python train.py --n_layer=11 --d_shared_expert=0 --router_score="softmax" --balance_loss=0.00763 --balance_bias=false --init_std_router=0.0126 --vocab_size=8192 --norm_eps=1e-05 --optimizer="soap_variant" --beta1=0.95 --grad_clip=2.0 --steps=9762
Below are experts of layer 6 (counted from 0) of a mixture-of-experts language model. Rows are named router (the router's row for the expert), gate (a neuron's input weights, with its number), up (a neuron's input weights, with its number), down (a neuron's output weights, with its number) and show model dimensions 56-111. Each number is 128 + 24 x the weight over its row's rms, rounded and kept within 0 to 255. Numbers have three digits each.
After each expert's rows: "mostly gets" lists some tokens that are sent to it at least half of the time. This comes from a sample of Wikipedia text that the model never trained on.

# expert 18
router:126133157136117121139146111111101106168152107116133154128135099118151136091137138136124114118116117110113131056098103137139144122093127141137084138106076151117139112164
gate0:131116096136123121127128141178147171132135111143126101154118125110134118117104145103093095137181136131118115121073113155173122109100146085134123098108103100111120123129
up0:092140151141161086122136109103134169148131125138152157120122154134096105145146065161152148154135144099125138167138113144132118099150161182110128142081112108088148162110
down0:113157149144080136123119076122102130119149124123131156174098149098122087075120115131136063090104107126139128168090138110131138105184150156123138115074083143139080134120
mostly gets: " main", " same", " high", " small", " great", " large"

# expert 1
router:156137126122151148154122120134099158134143105114150189128116108117144125114112138072143112101169136099109168151145100149122120084106131138126126122133149110155136075153
gate0:106128149144129158126137158131076137140153155171100132128145123151121106138101152137121103129132114161151147120115129103114089174137126103116116115131104121154102182140
up0:107175143100148094149165129125137153152127134097124162165138121112136135133129175153167158081114136156160076121108138113147174124140124121132156097147174131146140159126
down0:158120121117129121126135165101143089142150109110110136130134159129117097150088139140108108109154194128085112086129133160127103166089101114085103133122149142100091153132
mostly gets: " Location", " Genus", " Coordinates", " Succeeded", " Preceded", " Species"

# expert 22
router:157141121147097096097103144181146084152137106124123102119108121154107126106159112171125066099138091142121120168110097079141128075143118101113116140152148134135165126168
gate0:117141104132117158120072126143092138109144119102129113147147102160098114142127173117159178124122130122136083120089141113128135132135122131074086126146137135139139112139
up0:120132123145139119119086150161174107129117107150156092131133138172118139097129100127071133207089159125153149125128182140123077122177144133107156118129122130150137100096
down0:098093151113149115104118093087106120170122135115123117141135128105134108102111125117124106166161135108103106163125163152121157128084128105153146190110111153104130087132
mostly gets: " th", " w", " rest", " cr", " inf", " arr"

# expert 12
router:118164096101102144127138135111178141116146186126127114100118139173087147104142099154122126170142128118141086100196113150150146131135165142123157102069101145146097097100
gate0:156137149121135115129111141117116106113136155154134091145147105145121122136110123113153104134140109154043114136146091139131064103136100150140089149134158144125098120125
up0:106144123107107127157142127098152132131105139119135145100135132106112115133125098122148161103090167142149112140136126129139132149133148110153117131108164089128104133112
down0:114124093112155149120135119154130138133169119138137166127116150178138140147133098091122169185122178148138117111122115104155108130126155100089139126095101121122154111114
mostly gets: " had", " have", " has", " him", " After", " after"

# expert 14
router:113096146112141096125150073118143155123125155156158094117155098111147136126066125124121111152108125177099113109110120082089145154125136129144144130101145113134134103127
gate0:114141158140108114120163102148156108125184139122137135107124120160097178126118120135152165110076127145080096136134094147122141106094119198135131077117153112112097126122
up0:144158143118137121143099102145178173139097131135129101147115107115132099128105077132143112131172149077130119141144140085130134131108099138145140096118095115128092125149
down0:134137140128109135179118096134143140117134107187151132148129117090127120132113172102107118153113116096130071137136103113110098126125070127141119148116148107062161181109
mostly gets: " York", " Alex", " Roman", "Mar", " Jan", " Ale"

# expert 3
router:128138142110133128148151144084095148124111105094154131104115107123111127158134127118146166163125103125091113174123123146129104128123155127162116148140158176095082122142
gate0:128122171108145143109098130169165125141094129108146151133135092122159105136084109158138114109074107146111133132129122160151130131174167129124136149077119117169156150085
up0:099127150170077165086154147097134118159102100132081128085113089109148153157133145127077135120121129146133150138117159134079135106142133112140118141161141138141109128123
down0:117152163161139122102123156134147133102116121158128152144128124138103142121153146109136103095122121132128145136128115128122142103135140069149105100128110120129101137124
mostly gets: " @", " |", " FRA", "aged", " ENG", " USA"

# expert 21
router:136092133130134100089137153167132152144101132120115072164100100145144155129150127097137111116095083091138106161118169160139115120133145090119198147134120176094144081150
gate0:116156131143161130134125128143173109095113149125133156135114105125130162123129113143117095144112129089126139095137192141101107162118122122134149116109105141148167156110
up0:126090132112158157134103161152116120148129132123087098084142176183131106104143143099163123160141114150112162169089124079094103111127120090085123118150095128149151118106
down0:130113151127142134144119104158127105085093096118126122138159126106144153139101085160131133146052136114136131118117125101126134131134130143106143114169092123125156066117
mostly gets: " Arena", " found", " Nominated", " |", "idae", " cells"

# expert 15
router:103176138145144129129130132138115152110124135122126156172135136080125137102082110131147125122153142133129142134128116099132131104151071145169131120115170156106149132105
gate0:113115130166167151119121120175153159086128144133127094118159130149107128126129149131115124138121167129143107128119121074148154142114175149113130145151169151174084124109
up0:198145132135152150144152129156117104128119150133146179189157131116079089121145132111133088154140128139122104129150140108125126156132125080106133123143101123143148133159
down0:126120148153117122125105098086120097121129135133124151107141148149097131115148117094134118118132146111174125117110146138106134129101116095123120078169127088109084135129
mostly gets: " Coordinates", " railway", " Route", " Historic", " Railway", " UTC"

# expert 4
router:102141134111161119090099085136091137167092169104153113157154136108100087098117126122081145143135165143129101111129099083099143146116124145093118141118105125116158088160
gate0:106183148109077128138161104117099205100123127099150116147185109114122107127133153162083156165107125150132114101149103128124123130112135148092110135161085094146143105143
up0:131118118149131103145135171105098136130099119109139129142141132125130129108132110129138068125128175131138110146113123142113122156110109122159101123102105132130150150143
down0:144129122104148112089151196107148152119141114103101103140100120129145143135084120125082085134161143098144086102111128081141133154105153123153140121116119121093150125139
mostly gets: "ij", "Ne", "wh", " Did", "For", " should"

# expert 0
router:144130092139146128084161156111139114191152098173133139141158158143143111119099088136127126110168129171101120133173149142142174145134100111105123122174143108130095126174
gate0:159129123152167133137094099139126128142084161140119115125088161159133135091098134058137124155135128133101100079106159122161142125135145125104135128142140147136129154098
up0:123083136154140087115164143122116105116091140149110136115095172131122120188136130120098164095121127134112166092117155130137147089141148159142100116100142134157140149092
down0:114141102141112056109073115071120112183099143134153153127136198163139120107102078137152151106148151112158107123109109136128134149100164168117133110160152160101094114087
mostly gets: " son", " father", " Minister", " member", " members", " number"

# expert 13
router:108085130129129142120077145144134100099129115158158093162095113113120151147158113079105117120164151123135122139118155097156106128143144128111158147170094113111096158100
gate0:149122083097124134125104107136147121121131136102089145110100147087123123109140111106103161166107192140140088183111156147126103111137110162115133157117093141125149127111
up0:132137148163124109101137138108094156143112152132143137136177124140115137117178141134109150129080145145184105123152151110148101122128110081166133128112133112150169158113
down0:163144093126133078155146103157123144162155119132099159072136116078118139142094116132128133114125099138142143094105155197116138167146131130116123122122153107083051153146
mostly gets: " football", " Cup", "finals", " footballer", " Championship", " League"